Weights of a small mixture-of-experts language model, trained from scratch on English Wikipedia: 8 picks a token.
Below are experts of layer 8 (counted from 0) of a mixture-of-experts language model. Rows are named router (the router's row for the expert), down (a neuron's output weights, with its number) and show model dimensions 0-111. Each number is 500 + 50 x the weight over its row's rms, rounded and kept within 0 to 999. Numbers have three digits each.
After each expert's rows: "comes before" lists some tokens at least twice as common just after its tokens as in all text. This comes from a sample of Wikipedia text that the model never trained on. Tokens count by the router's weight.

# expert 19
router:455439534536520526467554487384504469550489587531389540503545413504472454508502537479549418531513431528489445533449479545518495473510512474533486530529491427432498464491500445476534507529479488444493581378463474555465447475469438548451408517521475491524495466457437383491519476571459482445425530491499492534514553514607399470574481506542
down5:360601520496455472459489518494509525473487504527526517456562515366478502542596542496530496520480534532548507543464511502519458466485494496496465536455492512430533409479657507535496497568390490461514486506553550486383559446466464552465479559510490626441529497514496462613497486536511488565569481447463542504494451541454441477450500354640
down6:535448494478462475523428525662533523413495453525483455514493533464538509454476544464508454565567585550483451512527525519532492562514526581410417508455493470573571546493583489576437545440531485471524627556458465553545527568511560519467512483538380477533412456503525460518547435507511516505546553484479494484591458486503476491472399574486
down7:537561435551499452544479457565531398453498541492437556556527531501497443506537488511421398501490543472460524393465436640580542534513425469494588541428550547566510528439412531561516405561563546571464429435537568429520496552480497518544419512565547516561460448572577494542490460545545463497533451500531458483556543448664470589521467515471
down8:610506613412492447498471450569492571541530486597614519475486417527438589408503460567480470562494458512550492496504529455482462534559430500471495556478563557494536569543491566391496484466514536455546564507462473464550492460486474498501482495535507535427438484562487577544615441478500353538482417479515444504421487517478428487536525501498
down9:583526531418427492469469507533533560427442463486455449434520508493552617533469492546542519500414434558473522522486550534442542509429517470540512510505480549430491464559548429466447518518469484403413480417353495493434478538558528407562467440546521416377530494564445388487545553541507520602421502499456457549496511415491518453594511531484
down10:502555437511561494520524544429550386493479523498479414492539480438510420494544534516494638433418529420497491425540460446486401521589444444484455485520467475471460540524519478498523440502496466538415543478508601555442457497493554533549555508535495466471545438448512500547501526523524524629534453533449404525418500417614535553563447491442
comes before: "of ", "in ", "to ", "and ", "for ", "by "

# expert 38
router:463506523531595462446554580387563457505508544508440497467571474421478539521462537482526564381510496479490424410522499475489530545529522412499593462536446474499567497564393508527533426547499479450453477462479487498499460490556509520507568525622597466456510603532561528502455607481489550512479514396494524530499490467461530434573546573572
down8:530500507656481516550522505537486446470586462512600459480491455493469470573554585490473462498461555396485476511579449403523553584488525477522468414429517362510480431409560454493473486459552462443510482559554492507551502542606460501594484463424516503469535517456468462515482412560495511586508455514540511443468472477438552481527575486473
down9:467571548520547501435585459492452442468473509553442496548457399525469429578497506588506447501524513476552432551389491473435464516505463556588496455531486462409413449551546502422483580526502589546440495537529547478513485478472546517415512489485457497496497532448507501504405413554482547519403504446498458518446511486475464451611472528450
down10:502575608543531543469452596533427556468425448449532511598438540585499417558615500458477486489476515467477522590493525400482465547502494537478501498528529480486579419520535482539580500547463511469546488468505494455599573413560559537481510576474572582592465346444461448552437520464456452591455495493500463568449556500621489614457469453500
down11:453449477474458524594502482466510456524553436454484496605502570464522526426513491480551549427367492458551490523540380518498453546531497590469513502521514503457569442483451455474515549536541515497462498558472495426528504479477440571511404467497394477472497496530531521531583518544487500501484533421536581490543568535495492435418433460444
down12:471536475487549502488456523526485531514514549438456554523586606485553478543488433501438552503534520529562477491455440472481553551535509480448520470445579507489456516469551398481464463522427410556558479491498474514541537537507480522571511477444520579476540507508419453549557426464518446429512537502563434495444613491632438544510526501521
down13:524446512448482538508467511528442529556462497429542559527492480509548548520586482480561548417480580482489499479482525515614546529492458497506538439444517539478516509508510457419537499536520526498578467497424555525455479560482399554564486579521429481384549536541481538570419533416452476448533497467588499482438498521398515535423477555567
comes before: "\n", "the ", "- ", "\n\n", "The ", "= "

# expert 0
router:440473532543505568487554561435482496564530569585450407509534474462491581492500566460488481437565447529447442523474407527539469517503448502498601428571535412490473478420467449539497563526473501485518503542521466543416488535593514510455512520504489486491508490641529426552436473512551509458509618550422583543593557514599487519581559520509
down8:572461594523486540475503453441497472438439494487510549517513469431486497493492595510497498451549570565481535483430562481493383469508526490467385528571534490537618488526588480517589505455472517500477434496417462432491465546486499432512478514527552425478576562564464514523504426363518508515646511449530452541467501501439485513431475457515
down9:602486522509429586490510503439483514410552497514390462437441440462581501523547507474503527528559472510632546469475421459503473546454456469504506508510559651546494462477487491489451459552478498503468508458526561459406429602475530467442589542534506529355428497448449467580592461454498539476485486481477505467500539471515515493493478487549
down10:510469523484506457488428573442461479510455562435485409535509479466529544545540529452564555506414509475543483433536462421406519447564442465440616411573512468530509564521485495647481483582555521512482403572485485512458474586506431521503513541570481530579593429507491441548352408510475489527523459559521515523456474517494602510520531531544
down11:449520554415457530398432480489447494453493555495393531509521505560459552527505519584477527569542451520468454498563553562479496474507517412538410460558506505486538447359477619511499429530530517508484575495580500440520531460426472514568437480491451571480470437474505536437537488491541461515572510539519464484632521507495479453435514505434
down12:511580502504504454513510535482462520391538587522542464512526565479482489549499408448502485411535460459486511496486586495434567500563547480649496426476522437539432503525520451521460516528471411553502478611545519529437536485469539544542560514575504477451560578552500512506484478514446581529452461431491579663485567475491460550488537477464
down13:417557500457405507555506458471462472476569456446549468485455625602586581565511433439476592507517548510484479508568470523453603487623528568518485452487604388615414508450535474527480485502575558469533439501424579539572430512537548466559505431470532595505467505535459468545519512504442576488514460469493556498482517498626502445570466532493
comes before: "the ", "a ", "to ", "his ", "by ", "that "

# expert 12
router:483494526475485494432561515481569442583420496600477466450501458427528528461444603498539516546453468446456562508520505480552482423504527500485542417493612419518532565486544433552587450538563555391509425513458469605453480461527405501536504628599528401596552508401546545472475512563468466477528494402540498520603568572400521521515468521572
down7:422455472452508548621552547479485478536563459499477499455514483497560496520532446533521508573479503513468580476488448586490363448473476473512551428606546495479454488490546431479532485487576479466491570537489462480489569359388501455525556434496579514399584480481524444483435510505512460601358539527495465557492543542502516524540471527447
down8:497472483484477489512524537537452493496501548345475551518523583443488500601561448544492425547506512509487469340521454492516549522496532389401464475462552580484467421522536565543488475442544581477476573484511450401499530553476529436510507340482482481424507486493492505583539548403514524586433518416489579494448539507528502478499450434522
down9:406421520508518564413540492444547559551463523468475454459442583407589554546595483514464550535498459463451455553514500557478475467500523439488569631492503438545463486487589466502485574445483465570503514463543529459497450513531442507501425568511496421475463531570487495465351530476484524603522505543467550504454517476510487520517513351453
down10:483514554510461528411501405463438452405437611422442485508497471498501522484587529440584526550455426473463471483491490449421431386546488445516525456471410465555515505460519607490485427565570560493583504411427450531519473490528533503419575459439497460484500473502491447577468407531495490464512544551579522521539521456504496456421434420465
down11:548539546386527462520521437527435491435610469461393484509599509478508513483409530592487448480456502387454495543499518540499564502485498530375498508513561581584444451552459424428594482535458395442397489438467513509518427410519475504516454425472529429560500553475543596442455435519484593463491552477514394477484534495542452576555530491496
down12:467562462450533517558475485436440594465465541422524494520517486510536498518506460354389555486439517469551591532480572475426459448450487476503585480557562522569664475476390520571457605547479499510470453451588552515438556534473457503474441408436469508468558501570580450467472411516517535534461386477426574450536478562514466434522476419521
comes before: "| ", " ", "0 ", "|", "; ", "1 "

# expert 35
router:420471440482542432431509515515543504575467538564499537573573528432604436458507459430587507326435526534449496503525510486583508544460505521578485464487511471391491537436517577419565426485466521524497540504454537470502433495554460574444504535454580570534535480522542540536512600599467450479495547498494457570553445490492463520499485508528
down4:571493463495400515468437565511566495500516497522534489487496532429607594548544492513612457494441477444511453544491486539507506473489539486608438588551496476477486512463550439503495441404601491460517430500540609388510549485429491478538528474530506571508507490563489499438439449524460472551516453507458524400538532422387471535531431436427
down5:509491460477551468601433515513487527411589471475506568524476488568485482525451494486480504438541487477427389536471446524457504459551539505520382510450501459522494464521578597544406371537520385503412453504494560596532525564450484489511519537373504480518485506439534520524502497610465406489484483426424538527464487494439509519395468434531
down6:497514491457495489536552536572478621444483564586570486531498459490580469519448419487473514550461595466454477486471528458462539508501471511460553619524477473473520511428579539504474511533475470481488439471489477493495487536484600427457529565440544467400513612417520467430505507527469541551560568553427389497612448490573548450500445487503
down7:444355532547456502488547458508567513464542476516520444406444376527438516480513565459505506473467526533493487495434526357566499414560411482531535504465528488479572470580464480481409478420536546463489534405431563514447489556416565408464492482529561464472521456428519480494433519517507553552466498494447466412515473450344481521414565565526
down8:552530505502501472480566468445513527417549576573444456534493599535414422517473436479470439495460488428552487593483468507526503546513577545602538519542528522519433480545498548447474489472548472505452430536569516539459506475518604522470513429498547506525487568474449473492465462440534448432433513537485435482519440465463625505468560448489
down9:433532539464493418585539503460484459449579487438526601467483533511518459527533495365507507468461499492577523474526449470459494513454579527438453446528634474531477397503525522588391476535423545426489387524424452437524547489574508386502554542455477497559453509462562522623480456506501475607516544518510465438557410560457481522513504464601
comes before: "\n", "\n\n", ", ", "==", ". ", ") "

# expert 32
router:502481481513549428420485573480576455503411548479509516517501454403569521479489493489504489483448459465539528504478585499562479460466461504494624479402506370474525511497456498577578494464430518470502577444483509541480477455433419392508488533688463443506558577533453593479463576429520607528415499427386467580476510507477515493537442609521
down5:543443583530427543505520565485598490621545547464536542525553504480549410520519456466460370541426517520491577483523485505409483493477564570471584464492483543527552390520543423574530559453376575461456559546443483524485424575498450530545465530502508455577500498438487432560429523515512463501506509518382523483503527504505503439497486490425
down6:479504438483509508495594492539401572495510480500548499480600520522518506409480544424538454471536558655518507539506581531412522477473542448532513583544453452458483464524494533533484510529469533480421524511526398411426489461475508383431432436490465452517547389535499519521487502493514441487465529437484538513560545481434460514442456430519
down7:495494533506494500449536478542512538454532554458398474559483533539463473501481389518482506554472478474470501426556435566496379489558486498550428505511450458534559454472575572484509412504407497477430472526518558511538518530523542454465496332448365477520494565475508499420501430497398526531513440471495468515478519525573532410546546508528
down8:510452499458501591504510472504495527489553591434614551495448388481458496558552618558473484481511520558466505525486475544504496610556523490509460533519461568520457539471451531511508485485533487541436521508507505451462466417507560526489561537449476486535388500452410537550522523436567548503482456414450532490523451539561383495521498484577
down9:504572535531505500508382457469518469376569472568563503461576461442505457580543481555473528429598482459536560492542566481495502493536420501529485496470516539471442549452492517546442480449405507460444503490586449454414558475533420514531408609437455503471525554496469516556523346498523478508492496564568525508533469506495431532514426559507
down10:542478510548487549445462546477551549435481513435459510452531431428495522529507467525545454425517529444402450526465380536455556526414482504462425595512474499507465537548539500504545492546506527486524505490550475484545555481513452447544582482485522487501540548405413481589500437544468446502477433577466500437465542485524457522428519498455
comes before: "| ", "- ", "\n", "|", " ", "."

# expert 24
router:495461568592471475400518468489600512510417517529426570505528472488563466438484500469487484484472429501451539480462470512568498531614483536542478504430439427518564437546452424536480492462564540423452489453471456570480516442474447423449515592625577440504479542452502486518494484516501503576519494390483523489541534547487353398482510542481
down4:485513581426497517473512494502488529572505473507632475466538495586535596451461490457498548506504570493493449476564395441464556500466437523484457553507554457607553559533573429561474563474485521518398500583465493476517492440533570533567596489513415462558493474486527470586457550472531504504533385542437582483520510502394580555486608571583
down5:557472426520509472588466500446428504480483390486510474488525433592525556504445479480564487538516546475506479528468654555420552473517411512537448469582453544406504491526513556494420487490497546502490530448435586476555463467493531420530499462429520519435480399493513497477581490495491457448390534489433616554440459440546493453523467487477
down6:543515560451538488498609392556461464410435487485490531471549517432539448550517448402588443443457502538512638486439528451516551530523450439479562577617482558543468491456497561491432532560440437444428410529509488519481480443449542433498484479438464530396524507462548490529475500507502491465445558466525467433491441483439513499541491404486
down7:458536513542481482524450544454523533454452471507495520434532509503559447585511459529461453527467473564513526473542535519471451493482463493436521428498528389488557530483422532519486490510440498503534484466583528528559617480601511522561506537522540487494542530510530372524487534565485475497548573490458507467527489562486542446509464489554
down8:425434483524503468524534408501455593464411527522420493560417515436482542492573527453472485505548528466495485509514575545521429523450591415545431480537500501462555578477466579483494551459505412456519455511494418563423516512472496510598485550406568445513547485490564530460377554473485480548503522504454442540511505493521542546497456401533
down9:536493437488454470500464541511531538452423466510406507505477462525511504478474509585567454516406502508552465534551463477589557567518485550560480530481501439515459430523536599647544478595515517595486556417482459428427483518461494516510497459467501505482471580391521488540511536382528524472538398458406525613463502555506486565480531478484
comes before: "| ", "The ", "was ", "|", "(", "In "

# expert 8
router:520462567486512567468514551466520481531497590558546428535524563514430517522472598493569498397491421519505463519549378534593447557448566540550660446458519524425520508517432501608561501509483565468507495461461511512494504492588489534470509488578505520511530452591511443621404470540546464453531525456532497500470513460562429536535526551496
down5:578476535493499503491517498585587457481457535525427545526471538491430533398515465464593427511539514555569557440497512527523499591546538507427395537545573516428501501555396428467512545491515547542527483628508346459453485565470603494401427489488561500461472503489472411515590437448567438432488541441480561510555469507484453416483464529507
down6:510331458512455507542492524575500551452464578521452482470479398431513487475460441552522492484475497457413537476482547507448473566529457512479527432468497453495535489478529443461578486506580449449489496441454521454484474550499493477554532552417532488498480552525489549493556546517450504482557446487484498499560474500538290471449545418455
down7:440489435488495537609504466567579469527452534517499503567533499551564508482394523469475573503502535553533555473489527507463517453543581473478632434445481575593438402530435422463465502440547571564470557451495496574514555480531538541493446560530571587492497505524492461518443467483538491496453517447516456549526556490500516533533534539449
down8:590551506486362540445461551452477445479489572428460479470372553436532433463431483437476517407509513586474445448501536565493523524468460520528518553559512484548508525446492474498522518493476480507513582429483460498448575481484442483379530440525477417342524436460358522494501557534497527522511501554543498503425518551450512468443576553448
down9:475519497570442468476437567425477567532521514454570482443544489546527404418552514539488528516512552455529528548436474512526586467513523508466424534478571466563377537479546495501517478566424468459551493499508534542434514377551596519528471588518471497585515460504414548607429553403438494465493479430545495496440556512536569480536494606446
down10:545493438442510485455452488589530528453527475553528462531515538502457513551510496475489476547514472549450526522497519554466469550514523418458372502519564464481445443509507503628426497470572531566524491565492477457462542582537469502474577485563373523483505611478548445524564449545494444571524525497528421470567426448454485568499509524516
comes before: "the ", "a ", "The ", "his ", "he ", "In "

# expert 14
router:568475480568507504436488578519598484533483642526473483480422442421525580425483535450452521502540438485435569534548487529587474559491455575501635480445419421534626484484473431568591520512450537458452480461465503521503491457529453421544541521586530495526543429441465512521471601496473546465503468436467566572541521576419532505503621536512
down6:509449393528477549591519467416436623416496503508501530528455510443518447403539496522493447539454411373560519522461460469541469529553514508536487530519444416535542527507559548466468480538563518534472456446502547448468569484482506537544494545401507464533453419524598565466467486474469541419545548545555550491474493496470471457511491465505
down7:420413482485432498528461561414508481469565433553469467498404514484487521527496587428427434539566526591560488445425522490515453362504437484404594512602459468442485545485470450477435536537551455514505582514480517465534526542373556497410468471525403510499556463522446490595528576482532513534461550565493498377450490537504452496473549547471
down8:579445396484485547452471596498426452497535504395501559511542504509568537433497597517445489437411502537491526539511469638507532510414492480424499548444566400564497500583520501495453484459508534414544539594469599538469543422390498476411434490489431447491516596496473557553440473516575503575485486519402512562466499530560464546508481503418
down9:469442551482583481506555437484568513583520501431469442467487521538461384507448506544468402568470543515531477495502492512518410506543566497413576539489466495522528432577503469503376629509506531541518606494471498541533488621479440507410591427531409497480515496412465432574450453577475499514465456506507551490577517447460459604514540553504
down10:445473477456485539472506518544446528528475530452470486380407497444485488492502548471557488488533523469433518576569501427442546490491536536494499542562437482530568552579423504464475480505579468499504460580496430600461469446514461477558565526560443432510508529401450518512520580532489512445539477485514454482555549542454519518502427594492
down11:450525525413538474553505514492426507507566405568556560568504483541513511506501433475568466512565449529481571387568495503543516547511494551494598496530433468542453598430456597508528463533456550496447570521489428495488504492383486439548505475503571492464527489487535573521462530559550505551524605459474543471463505335504522397449580542512
comes before: "| ", "|", " ", "(", ",", "1"

# expert 5
router:400559548550547497483518442453532438611501484527507497532461467391544508544518483512515452408427562448553514470529506454534460454413538513497432402541484509447560477520534504465484563511502577463531404518541516504521453538456498526588531573546676453623537498455491512525444591485476537441505570460434540534460491503392449540458511500590
down4:482497486561473560514397506547487489542525462452484536626451474493414526503448437543464563472470541503509403507457520537419460510524574571412475462461487450598496593569501475451519492516551540513463432506436486423425465524545449484638580528487458611459467500405486486411548494452546471476458541391555579498514418518480561505561397482557
down5:489546526482528525451441567504559422475470550503564483576443526533469503488552502525475594523447507528510481449439564428551492498514507439423508531548513378468520494463517540561520583472522472455515476436486471448539486497517595477506489481575446435473509485531419407536462601515497416516501493576564420522409455523524574515444503560456
down6:471499478420528548581531504537578486476489479545526502428513526535458469496581558476509516496537489494532531477633426517481492514392438467458641454553462549482511438508514535546515442583471504503419442442497474385482489437550430509506400480498522504471418521534575556565487459520495474433528467485509478497541472369514506601463495461449
down7:491512525547502460517445452408484441488508428561483500513508551495530606532523512467427562597533545450436509450489571484530428462501530449537489462523455444521453598456521519499453567433515455515489488521531545502426551507460493402525549465591563561559528524509467561387475492459555507483417519452482522471381602431587468470554469420540
down8:451470424530543547507490547540508567478514457511520545516346554486478497495437521494487534480421487477518660519521446525502523453473533565522483536544455489534523519504433419506404462593487511446437277514463570478454617448512476410601541530411564538509458473544529486585420602503472481495485437487467535537458513539436588497423531517466
down9:491480535475542483571552475510473483431434497492557537460540515436504534465438486506566564412459496427497598563559533511448599548408472435463423487540491487479386437531576430494444488546543586467474500610414538518486484500447476477450408508417506502540486502493555529526453494530478527503472609531468636481512445528518520540447465504586
comes before: ", ", ". ", "\n", "\n\n", ".", ": "

# expert 33
router:395438527536557437450546440418503419533526520537495462478499461424568578486541500477539494337450512534494423493508538477520527434487516491556460466503513473460504492495487452493463425510505559438516440538527528443483461543491419534520479533534616532524551488577530624507438561502499528541516500442461482556472515520354474500452438471581
down5:593454558516511425485572483500429485453439490422512514543451466562551578599483502523486569487532509586463459488495579535455567511477524436523671506580504512529526578352569561445580514426525468512533508459523543503466507440548489511427472488429440466441409527462389469373498520521449536428438512475570487473535507502524579449533475524442
down6:523524498501544503587519477450501491484419500544563461528505556510594660505452504498536481564508501504418489488396470472613498505483558494456606384578512538501435464555481427484537479463597527571544427442525524518467491449450564580515493504490526537393496575491436521518511475510448419458546520587492542455475497547508566572503443468529
down7:438480507608513526533500415603519525583403483445481632499473549533464574508453475526421674510539535526509507582505519460403550534550464423398489508444496535604504523523585496517428642560529443485529592418553427553490528404485560559496539514484419474440505576504464449495533462510471492602486481512493474510514539508492510542446589467503
down8:457611482446469510567461571505562521468433460410490565419454578457550502510459526511537606569464515528479528499476527506485596518483545439563513532458485435424489536583550494412530542508499588541571540529461458452537498519533493412467520399523418455586543532509497451532536450427531606424630495524442473484556524556494584503484493435452
down9:431454600446421563472472547450568510451502527363529521532537549476483459432498538481494494484485521529428612472585515540521529428434452497495454484462629491526494535572467558487510527563508538514519491452533462524519561557491481507557493502466502560505489465540430460508423480478497463490537514460447453542438525472524463473606580466451
down10:454490525365479493506496460534534504541438523550488504430557535504500497533472527487473506470437493547532523492610465425536493577494535589531404531551575461471434477536510567530385497584406593551557503556443574481481529536460443559523398522484555408429605432523548570486472495431618550532393511562454524542488448491452555556522472585588
comes before: ", ", "\n", ". ", ".", "\n\n", ") "

# expert 7
router:430501562564528480373547486466624484494445610515452497524528480548445487491466503477462447542496544525448539567474449493527477513493593501483435515442577501509493476513433409487561472478472447453545681470507430465538523553516418492475429497558546491533500547412454421518560473534518535484479511541459540495554526527561390422438495472534
down1:488538405504500487515529527557483402444516500545511518433512506540519466429555476506513546487465528477426539413513495542486571461467579454574539510512471360484575528474501506535451508595544488420382451502472433516521551382544513407461567451495559566527480486395511444562442475466412478543471499544463528513467519594446367551530461403487
down2:409536338536509462473509480479488497453493510510444501417481479500520453476471519483433542432508573431528514498532535558492596482454487487478424436526496483581493587405516540577483528428397510411452446448398456585571480458524472464505499437450472558514507466537581473501566454477517451517427535547462532500505497514512481487555523472564
down3:431570454433534466528551544475435463440460555476466492439490567456485558491451539505459606486549623470502445516403433561534488469470380509505404502443392436424539533555522534479442450463520531511566490442470546516484479500532557438408494539474515466466445506385460563576557430529503568479471522458610553490495464458446487475547471450459
down4:594541416645483522397535562546457385463569428484504408472443536586441492506416538536501442445467476443413517580489526526588514437482607452500538556444514508528594576510567574535489523509526389564528381517539431496446500547439515457536456534475415521431461509535559490451458471336523467498434537500512484459499453495555484490545458475491
down5:628328499478454440490476520452558493456532419485569466539437503485488575437519453563560526471526437427512433519553414390577488436590534475467568515434531461448531494542463485544462439555588514422461507579444498540471546519474523459555543504559509464498523510549499486637399568470569449525540467467471589482491466527432553477569537438431
down6:533497550541436553491473514477519516495505447547543492541478506429443441433570470489532518527501498435464501432529487567427563550586479555491458502539492442577541474512538539517388425583585454600451530538575567485387493561473527453505428533454456519510481485529476534464488554578518502581560544473475539481452566489495447537423511528435
comes before: "of ", "to ", "in ", "and ", "was ", "for "

# expert 29
router:410498493505534495563556570497566428527507460510506494428507478498496482472422477501494408476476515559504384492509567538532432464519467516481491475441483495497603513510556502505481408485522547457608464427524468494449485500562471516445576527448621473571513488543517557417561542513544560418577553509451553503475527539373490553470532495435
down0:581454457508516519507500504462375465473554490476525514482446575488550479579512490515436552569417482465490554463603582455378489538532422493440512431446453509530497525547525479521565532565374587412523528470491552440524472457497432513503438429452477465433559539544423462471464466604516422477461493519497572522501513484513465486442459543437
down1:543417444544456526499547509585512464595521523509601484457477631523511354560551551496419417491410462438472409461523557523512444485532427487519418599559463517492392568482543516451452495481478473459516477495542467506541464514527550479522464401462536534482491403527513472510443461448457534571502438549520520512580495573510485528546577593415
down2:495474550492420494585567602528480555481540480522461641543552506501447603567471550524525539491537513520501451493614563555439482416472496482564518466548552470497456487528455535498498549503487460443466460598527480467599583401452498564481430493571431441563555557406398539416458427470608406459490521516492474482585417512604478476486512539539
down3:459495464522452519500524449389517468508447428467503532529525475574574512516584632494493397511453547376481563552524573490508491465551466560515478504571430556522462553562503500534570471440602497420574437523538516515451497452530543411536420529450548508570557569525528576590492440523461550486581567529506630535586512543526529487549518512386
down4:524495501507410507520582434495649543426444461512437409524518490524523504432624417478380418524431477511640545539517553483529478594501537549508520508451514553408467487602519546427540515477597482615547475501512541492504432537491495480456494464413523521516484582473473471478479422512466487619514514480470450450513453557544418526494430474441
down5:463575398518541557494462425462480575496466491492470533538457502425511554437447543376478514490575494496402543446501440492426428475494475487493484529541455477545508509542530539559509498468568492473504501567431515572499426558532543488539504494377473493374422525563465518580490607481578418479521495587552516543553417569405453585521563487532
comes before: ", ", ". ", "'", "-", "s ", ") "

# expert 26
router:510470589463568458511481427468510460484394538504533538541535594458496559489429510499509519407506473469436555493506444529493469505482609453485503617407485434457486538519408491614520542491555581472481497489579520571499459508509414550513539551597524551462534486563398509552532533557486521481519487472529561544556525477449378527530524491458
down8:515544506542492579467456584487503441525447485435519494565485509550458548538381534433482475539548583522476491500461562547462423569451498442488454474553489496462479498420524518529444599469480444563456502555522402468538490446566554568497470505482591394503534478562399540401589464551538492506465602552434450394455453412418609486496518470485
down9:584390536574446485482462428465597502557554527557512535394530536540561475393567505495459486572446501540512461529425466523544561502560604523485438455417485515518582495482546490486486492520502435509523521463514517486498550526520548469531466536478477596485407523596500503529536435472396455511499469472388457442590500501637468482489441488476
down10:527579466471511508527389505469440492440421426491474552452464473488510525476420518484479576496511486510472521579440592515572478502464443465477710448459473531514475484519465532525501464516592520510494501442450537458588596381565493517450521435505482479463515483519543579492574500464484526507514471447488439499484500595479426548496455505446
down11:516513509423431580476426515413501502441428513404498521509493483562493507554541453527486509496515484487577540489493536547426459477455468416577465450459530454505472451488516566406541442443593513504549596495539489417476487528523468620516559460475473556557450575573555550457549533548481535552535482456486449501380450495537527544538520476487
down12:460494481559540532473529430542533525424472497487464534468460470496457513481500512478552545589495505513527586468461462521471465535580502534542516491529452455499428491506506454500478478572490517644475538536573590559438504425610592432522414530602477556498505615530498456503486498525472466459485459621479609460624420473505461494470488481437
down13:463500481538524469458476480577513473536478529531442537602457484520443501446548507518486478528521510464522395478566478409480416436526498524554561489613527588473490565529516484431481478425540516499559448570490433528411441612404552486515492436467439515601563541609463436529529576502545499495495521524486581535455463443439582466470425583453
comes before: "The ", "\n\n", "- ", "In ", "==", "He "

# expert 39
router:408542517513481445437649521516506527552469434458531472496464486465531491467481476522473598538494466408546541583535498451536440514486534535521540449459590452499526477529467425525517507515571468474517520485444486508358473448473438501529510541554532511521483556539495556487469611426459567438439529413445528573500577581497490461443522543562
down1:502548503379507580501478533542605490502525425398525525573554477491430511495603512572444549546536451567532472548484564476436476524424511527485469452508534438568461486470453542515505483541561451477419492454472497515506492492621552448479594380577453486412525514487425394526617535534595470445536453443421499494570557497448520553515521471501
down2:544481531490415490406496485516427591462556564465567518561544492556522485465480473525411489592476460529642496427426563553505505524538585543436408494400497466391398485523431471476485598595506433519452545546578533493606467468524476589394445416470530537438469517486509512506527489475516421518504507446431550517404442387415440469524481534439
down3:420550531507519589514436483572456564478574476475461586496520483568516533607497456585509496466535454518479381482502476518460498467557550502432443462454442488558482400517528581474574522546616510482612475516520493456413521583578535479446469524483487465512528549516454427531484508527584487521498525493513400468491394383577593578495536515571
down4:520506488541476405472532551458507568506497409634450511508497578566498560506437425456518455543513500438515449504473521536534387539588562451443522535581507479501487510471479637469412447535524422582502509413508481544469460470574478480482528592525549500464537534586513521519532443522485546458502461497555487595520532467539455476566477483506
down5:611409517535524455376472473489515480508492460462506511496600393428539501475557495524480576487519469584547453511500565572473456531488472489396563510564506545558412517621509503490396535522579503458506611562492516485375509564419487444519530474528544515563421543441498591583520449515506467615455527512470560489493494489573487489520517507527
down6:455480533508408452525582432503453450584443517475504539454445589442485446415501517495446472532462535516486573544508501581481592561467423546575495554577389511590408448511515516495403497542500525579499462521480437489473422502515510475594420484431553502551419548444488621439480463537498492516454552493459532566456501545604540464444530504538
comes before: "| ", "- ", "\n", "|", " ", "; "

# expert 23
router:444491490505565419487520382541517517507489615575484494579510389433527535513469521457488519434435518543463502483465591475544511429478538447476491488472463392556481444560412477593617491507465496428518485487538492527466410491480452484509482489541490515535534577481527508458442519560476543458475473484514483552481497581448467440535479561474
down2:488563531476496496397517519488558512487492446511558515426641464401499531523469486460445338518438540490457430503535513550454555473478462575474519509430520489462444530473427541460396503522544479529512439491518621544460440527560467477386565490439442442553529434541547556504500518483501426571467420470389450470491480484458497594456457449478
down3:472582486499487459521462446580508548548488556494454535472451608554485499583497566607432500443512565455545473510466582391606475491469601543554542404491456474471596524532532548522508416534412584595450479553593570469460509472424477490480439559633579520444479563530536548504420374468424515482498450599486523488396438435465528429465503402520
down4:457507552514550557552477573553480477549501422590454390557482531518473390513470390555589497446559407484511490508490523483479442429488447547522443426531450476477535532550457507455509570469534483522542469417537421524597506476508492430511550437530530476426509523454510529557437568538542532496518445503473451495486561587530498415506478479517
down5:440456476416408591559552515647514533557473508417510440441494520567474534531505452546435447553425517485519570509517546428544505511560400466492478495514468472457529395405513491503436546502564451499503517536488512615423516498516433497452539441601464513437503541457539444548575526455448456563561566486558540407509507453506495470588540436530
down6:422525575600544536436464537485537506481514437488504503507473524498537493501447545524583540527545500358466483434492406509478492501530534505529441486436415535491518518529492553473459563436464501438633521560521533460588464465493521525513454501473477493499429458565423489548439603487467537534562472555438464518431469475406566524492532448559
down7:564525570341489410529593522547477431458425387580519506510519457579463528472605495490527524523491399461504480616536477492491463512469478552472615503505576493457491409558444451459528577562526454407494456581564518457548489392511565532456471451560460454467483516492532410508553467566522554492483537486473447575469434483476539484484486450484
comes before: "| ", ".", ",", "|", "–", "0 "